{"num_hidden_layers": 12, "hidden_size": 96, "d_expert": 32, "d_shared_expert": 0, "groups_per_token": 2, "lr_router": 0.000685, "norm_eps": 1e-06, "optimizer": "cautious_adamw", "beta1": 0.9, "beta2": 0.99, "max_grad_norm": 1.0, "max_seq_len": 384, "train_tokens": 245100000, "max_steps": 3740, "dataset": "wikipedia_en"}
Below are experts of layer 8 (counted from 0) of a mixture-of-experts language model. Rows are named router (the router's row for the expert), gate (a neuron's input weights, with its number), up (a neuron's input weights, with its number) and show model dimensions 0-95. Each number is 128 + 24 x the weight over its row's rms, rounded and kept within 0 to 255.
Before each expert's rows: "gets" lists some tokens that make up at least twice as much of what it gets as of all text. This comes from a sample of Wikipedia text that the model never trained on. Tokens count by the router's weight.

# expert 89
gets: " as", "\n\n", ".\n\n", "==\n", "\n", " =\n\n"
router [146 174 144 153 109  69 170 146 140 132 130 139 110 104 146 139 111 102 121 109 119 169 142 125 118 159 114 176 178  85 109 113 126 130 144 145 130 140 106 161 104 128 110 109 111 131 106 120 154 134 129 119 156 136 163 108  58 138  93 125 121 125 122 143 152 129 110 111 154 114  94 109 103 119 132 136 163 102  78 102 159 122 145 112 133 150 151 148 141 145 117 140  70 149  97 111]
gate0 [148 138 134 145 139 111 147 129 112 123 147 163 157 156 144 156 124 127 103 137 144 165  99 132 124  77 106 111 166 120 142 102 112 117 113 112  50 118 126 149 126 125  78 157 134 115 139 157 136 158 155 157 143  96 103  97 138 103  93 125 106 112 137 112  57 121 145 158 137 130 153 109 118 101 134  88 120 114 159 141 122 128 163 117 172 171 123 115 114 112 107 113 143 141 118  88]
up0 [182 126 104 151 145 138 134 120 128 157 103 122 137 121 156 144 129 150 104 113 141 107 118 116 137 125 126  79 121 131 150 106 154 135 129 144 126 107 163 124 110 154  88  97 119  94 117 119 111 105 147 147 146 138 145  93 158 102 114 162 144 148 126 135  98  92 121 112 127 176 168 101 174 119 142 126 109 101 131 104  68 157 137  94 175 114 132 161 168  81 110 138 107 174 151 131]
gate1 [139 135 135 142 126 132 116 178 169 125 119 140 132 100  96 147 153 164  95  49 106  98 126 133 143 138 116 151 107 104 139 132 107 133 105 125 135  72 161 112 107 137 172 126 106 113 120 145 133 111 116 136 119 147 137 149 152 120 134 104 126  93 142 113 140 142 136 100  77 142 105 137 178 141 131 117 119 117 162 124 115 135 156 107 182 113  94 132  89 131 189 125 154 124 103  98]
up1 [124 100 152 141 112 167 124 126 103 139 160 115 137 170 142 147 156 166 135 129 167 128 123  97  91 133 101 156 117  88  68 128 152 136 133 117 125  75 156 126  95 128 109 154 115  88 134 131 103 101 130  88 108 121 131 131  90 152 152 149 138 116 120 138 122 124 128 101 137  84 140 150 120 146 149 184 112 106 165  85 137 131 105 156 131 112 106 145 160 108 177 166 109 127 124 119]

# expert 166
gets: ".", ".\n\n", ".\n", ").", "\".", "==\n"
router [170 143  87 158 134  82 154 119 122  85 114 135 160 127  95 125 127 140  95 115 150 174 132 156 135  79 127  52 115 124 148 159 125 120 126 172 150 108 163 134 122 166 122 149 148 150 127 124 179  99 155 139 176 109 131 115  84 120 127 142 136 145  95 144  97 110 139 143 134 145 130 134 100 117 127 124 130 140 120 108 129 128 121 153 140 117 121 155  98  95 102  92  96 123 152 139]
gate0 [156 117  80 115 121 143 127 132  82 127 104 134  78 151 132 136 168 124 129 147  95 131 142 157 122 132 177 147 126 112 113 161 115 101 139 118  90 151 135 143 124 135 135 135 116 127 128 165 110 127 135 146 124 105  64 167 108 116 137 100 142 108 135  85 102 102 118 107 109 118 130 188 137 126 123  99 104 184 109 126  99 156  82 131 124  90 122 144 113 117 151 160  98 142 125  84]
up0 [140 125 149 156 154 121 133 153 131 102 159 108 165 118 115 111 100 138 118 107 156 146  95 141 141  99  96 118 129 125 116 108 121 113 123 116 129 107 140 120 148 133 126 137 137 121  87 127 139 141 123  94 105 117 158 117 133 153  95 159 144 150  56 165 121 168 155 151 123 165 106 109 122 161 156 102 134 113 186 122 130 102 154 134 125 160  49 136 116 115 108  87 148 160  90 123]
gate1 [123 141 140 150 169 116 137 166 135 102 137 146 115 149 103 186 129 143 161 121 136 161  84 152 161 113 115 106 102  75 100 154 123  87 132 124 130 114 120 153 112 143 137 114 156 103 132 135 133 113 138 137 102 101 116  89 110 145 152 124 143  83 109 100 120 140 148 139 168 142 135  93 124 149 141 153 113 116 109 161 161 142 116 166 142 193 148 107 100 117 167 178 134 136 115 145]
up1 [136 114 131 136 151  96 154 137 128 140 168 109 120 130 114 172 127 125 155 112 154 135  94 165 179 104 102 109  79 111 111 143 137 104 107 131 110 165 153 160 143 188 107 130 162 129 112 118 134 104 168 155 123 127 115 109 106 123 142 145 161 133 107 149 111 120 153 130 141 141 127  85 142 119 132 162 115 105 104 174 175 152 109 187 142 168 139 118 134 118 148 120 153 118 151 163]

# expert 181
gets: ".", ").", "\".", " \"", ".\"", " ."
router [152 123 115 132  97 108 161  97  90 117 128 152 138 151 110 122 174 144 145  66 107 127 136 113 130 142 137 131 115 113 112 138 104 132 127 156 126 122 141 133 122 179  96 113 150  99 142 127 154 142 136 176 115 113 131 129 120  70 131 166 140 121 105 162 113 123 147 166  81 175 145 129 112  81 173 127 125 133 129 100 147 138 172 131 106 102 101 102 113 142  80 122 102 162 144 108]
gate0 [154 131 136 144 118  84 149 118 132 153 161 138 119 124 120 150 150 118 108 129 172 107 136 128 123 169 137 137 106 136 115 173 167 138 107 156  96 134 133 132 156 134 116 101 151 150 123 157 132  88 158 134 136 142 158 164 129 131  80 141  99 123 165 125 107 126 107 105 108 127  49 122 127 105 154 146 117 161  93 121  80  99 113 133 168 105 116 156  94 121 113 131 180 135 148  96]
up0 [174 124 142 112 106 141 125 128 120 155 139 161  62  98 126 169 144 113  92 132 182  88 131 185 125 139 159 107 101 148  89 153 156 154  89 145 112 147 121 135 148 136 121 117 149 128 138 114 156  98 155 148 130 142 158 184 106 157  92 118 137 134 140 137 141 115 114 115 138 127 114 136 112 124 179  99 131 166 106 133  92 122 133 128 132 105  86 142 108  89 125 121 146 141 147 128]
gate1 [107 121 109 154 157 152 172  86 103  80 148 127 149 101 112 149 146 161 111 142 109 134 162 141 138  62 126 106 116 113 132  97 151 147 171 122  94 124 132  85 108 154 117 114 142 167 100 114 148 124 128 123  96 114 135 161 116 127 115 128  92  90 126 136 104 139  99 134 167 134 147 156  71 129 142 112 109 103 184 107 116 128 119 135 114 174 141 147 123 126 121 125  92 128 105 140]
up1 [125 136 156 105 112  94 108 167 126 173 121 139 143 140 139 154  78  78 136 146 125 128 131 139 161 143  99 115 156 175 108 116 119  75 132 140 149 147 124 171 138  91 142 155 131 137 129 123 143 137 111 119 128 142 103 117 142 145 144 132 188 123 133 124  99 148 146 111 118  76  98 134 160 140 101 100 123 149  77 151 133  95 101 154 155  77 116 105 131 118 152 130 153  89 135 146]

# expert 9
gets: " for", " of", " by", " to", " at", " with"
router [173 126 121 119 131 130 144 144 126 111  87 146 120 123  87 149 135 103 135 135 123 136 157 114 152 178 104 118 115 188 151 101 126 115 138 173 136 162  96 148 127  89 111 112 123 125 151 117 121 103 119  78 116 135 142 180 106 135  71 191 122 143 112 137 148 108 150  91 142 137 136 129 127 124 127 124 142 129 112 159 148 155 143 145 132 112 105  81 109 176  93  98 128 147 150 127]
gate0 [120 135 104 166 106 147 181 136 151 133 128 125 141 121 115  99 142 146  91 162 133 165 159 128  66 129  77 138 140 140 155  96 106 143 111 120 114  97 162 187 123 116 144 129 129 144 110 122 151 143 122 125  98 135  98 125 116 108 147  98 106 128 139 100 136 136 108 142 158 119  93 104 127 139 142 147 128  99  79  94 117  92 162 100 126 113 161 118  87 169 112 126 117 173  99 133]
up0 [119 167 140 154 157  68  90 138 126 169 165 134 157 143 130 196 118 127  80 125  94 117 139 106 104 154 116  82 138 115 130 108 129 170 137 123 152 157 117 129 101  95 125 165 138 131 121 103 143 138  92 120  82 111 126 114 100 133 116 113 154 129  94 136  93 127 131 160 127 121 117  68 131 120 116 147 105  93 139 148 125 115 124 112 141 139 137 132 153 142 120 150  80 105 162 127]
gate1 [132 161 109 158  72 138 148 105 103  88  98 129 119 113 140 103 161 134 144 119 127 158 105 147 131 110 125 139 103 115 107 150 124 143  98 154 102 138 170 162 153 164 150 133 138 197  75 127 119 135 158 147 160  94 132 124 126 112 127 123 143  96 165 107 153 151 143 125 134  97 128 123  96 110 139 128 129 170 174 164 154 139  88 142 103 145 150 136 127 105 155 129 122  94 113 152]
up1 [143 148 112 157 123 125 116 143 134 128  83 157 139 157 122 140 134 117 121 177  84  86  86 132 130 122 171 148  99 169 114 116 148 133 150 149 124 158 109 112 154  99 126 106 128 129  80 135  63 118 145 134 161  90 150 128  99 111 116 142 159 124  83 155 160 122 169 136 132 137 137  96 154 118 129 109 123 152 150 131 150 143 132 146 153 154 106 127 124 115 170  83 118  89 138  95]

# expert 107
gets: ".\n\n", "==\n", "\n\n", "===\n", " ==\n", "==\n\n"
router [120 167 131 115  72  89 101 149 121 125 111 103 181 111 121 112 107 154 115 116 116 142 124 149 132  85 102 157 110  95 129 139 160 149  94 143 159 104 140 154 108 148 117 125 144 167  94 111 142 151 121 122 119 127 150 119  87 144 107 135 137 161 137 138 129 108  83 114 151  95 163 157 105 168 135 137 150 135 122 104 147 123 148 150 131 181 121 179 100  97 137  79 130 132 140 155]
gate0 [128 134 149 106 136  92 113 187 139 145 124 137 145 116 105 131 141 130 139 137 105 133 117 191 140 113 130 115  87  92 139 189 181 150 109 125 194 129 154 117 116 144 128 119 136 153 110 118 132 118 127 121 136 157 174 120 154 127 104 162 147 129 159 125 110 162 131 133 126  97 115 103 140 154 120 132 111 100 149 149 114 198 144 114 132 136 126 152 122  99 155 105 127 180 132 160]
up0 [140 142 133 104 109 105 123  73  94 112 160 153 131  83 110  92 133 174 163 160 143 165 122 102 112 101 123  59 116 143 137 156 131 172 105 156 120 100 137 126 123 145 136 165 131 137 118  96 149 110 148 163 116  74 133 120 120 154 144 140 108 156 142 128 126 109  88 131 148 113 153 136 131 147 100 124 118 161 126  87 156 155 144 134 142 100 117 170 142 140 138 100 160 144 147 142]
gate1 [139 137 114 113 116 146 177 126  88 139 119 142 146 142 104 136  98 144 148  99 106 147 136 107 153 123 101 191 126 121 134 133 133 147 148 136  83 138  86 114 100 134 137 162 126 119 194 133 171 132 122 111  93 127 135 159  95 137 111 101 140 102  61 144 140 141 122 129 166 137 127 137 136 109 162  93 109 177 130 114 135  92 148 145  93 114  99 118 108 146 138 141 127 148 173 109]
up1 [148 147 129  93 132 157 157 149 145  91 113 107 156 115 121 157  95 129  95  84  89 174 149 111 173 113 115 155 119 127 159 136 146 148 131 138  83 132 103 138 110 127  92 117 179 164 138 139 188 152 101 116 123 132 166 139 124 128  94 140 141 116 129 126  92 124 164 143 160 103 136 176  98 118 121 134  94 110 113 109 117 125 114 117  91 160 146 140 154 154 127 120 116 119 160 153]

# expert 19
gets: "|", " by", " with", " for", " from", " after"
router [147 149 131 127 115 107 134 113  88 132 110 184 131 138 100 154 125 159 108 103 149 159 127 148 197 190  83  96 119 104 125 137 117 150  99 130 133 127 105 159 148 113  85 123 137 178 127 116  89 133 139 101 113 100 147 121 105 113 118 143  99 174 120 161 113 131 131  97 127 124 100  89 163 124 146 135 131 113 141 111 135 143 121 155 121  93 139 143 103 162 145  83 110 106 133 110]
gate0 [ 81 100 166 152  80 135  99  80 102 131 140 108  86 134 171 101 153 162 147 135  99 131 127 126 106 119 148 142 106 126 132 117 158 138 112 151  97 164 137 117 128 124 130 125  88 124 122 139  87 150 167 144 143 115 121  88 124 158 151 116 108 104 147 121 135 101 151 100 105 112  95 133 131 122 156 137 163 122 162 141 161 104 142 111 152 156 125 105  95 145 171 166 136 101 174 145]
up0 [130 137 185  95 107 165 126 115 132 125 117 117 104 122 163 149 146 160 140 115 150 170 127 140 155 105 100 154  74  81 128 149 160 131 126 170 125 155 145 111 145  94 103 157 119 164 132 122  98 140 152 138 163 130 135 123 111 163 107 148 120 128 162  99 113 121  84  99 114 134 111 123 154 103 134 146 162  89 156 136 172 110 123 136 110 138 122 122 161 135 150 149 125 157 183 109]
gate1 [109 157 136 141 159 109 104 116 120 114 143 110 129 138 171 106 142 157 127 143 119 114  90 132  86 130 147 119 133 153 133 125 152 129 152 123 102 131 187 115 120 143 163  92  79 109 126 122  79 108 156 141  98 126 118  73 169 152 129 128 102 140 166  97 156 142 119 163 124 134 118 115  97 110 130 169 141  98 130 146 115 163  71 114 184 124  98 111 122 143 133 151 153 126 144 149]
up1 [122 101 148 179 151 148 129 151 128 125 122  99 168 163 187 139 173 122 141 141 145 113  85 124 107 135 139 124 112  91 135  66 111 145 138 112 131 128 109 134  87 156 155 112 121 104 110 191 158 111 132 133 194 155 136 130 110 146 139 115  89 106 124 110 141 102 132 120 111 134 134 151 109 131 129 154  89 119 115 131 120 133 119 115 101 117  83 135 100 113 166  90 136 142 110 141]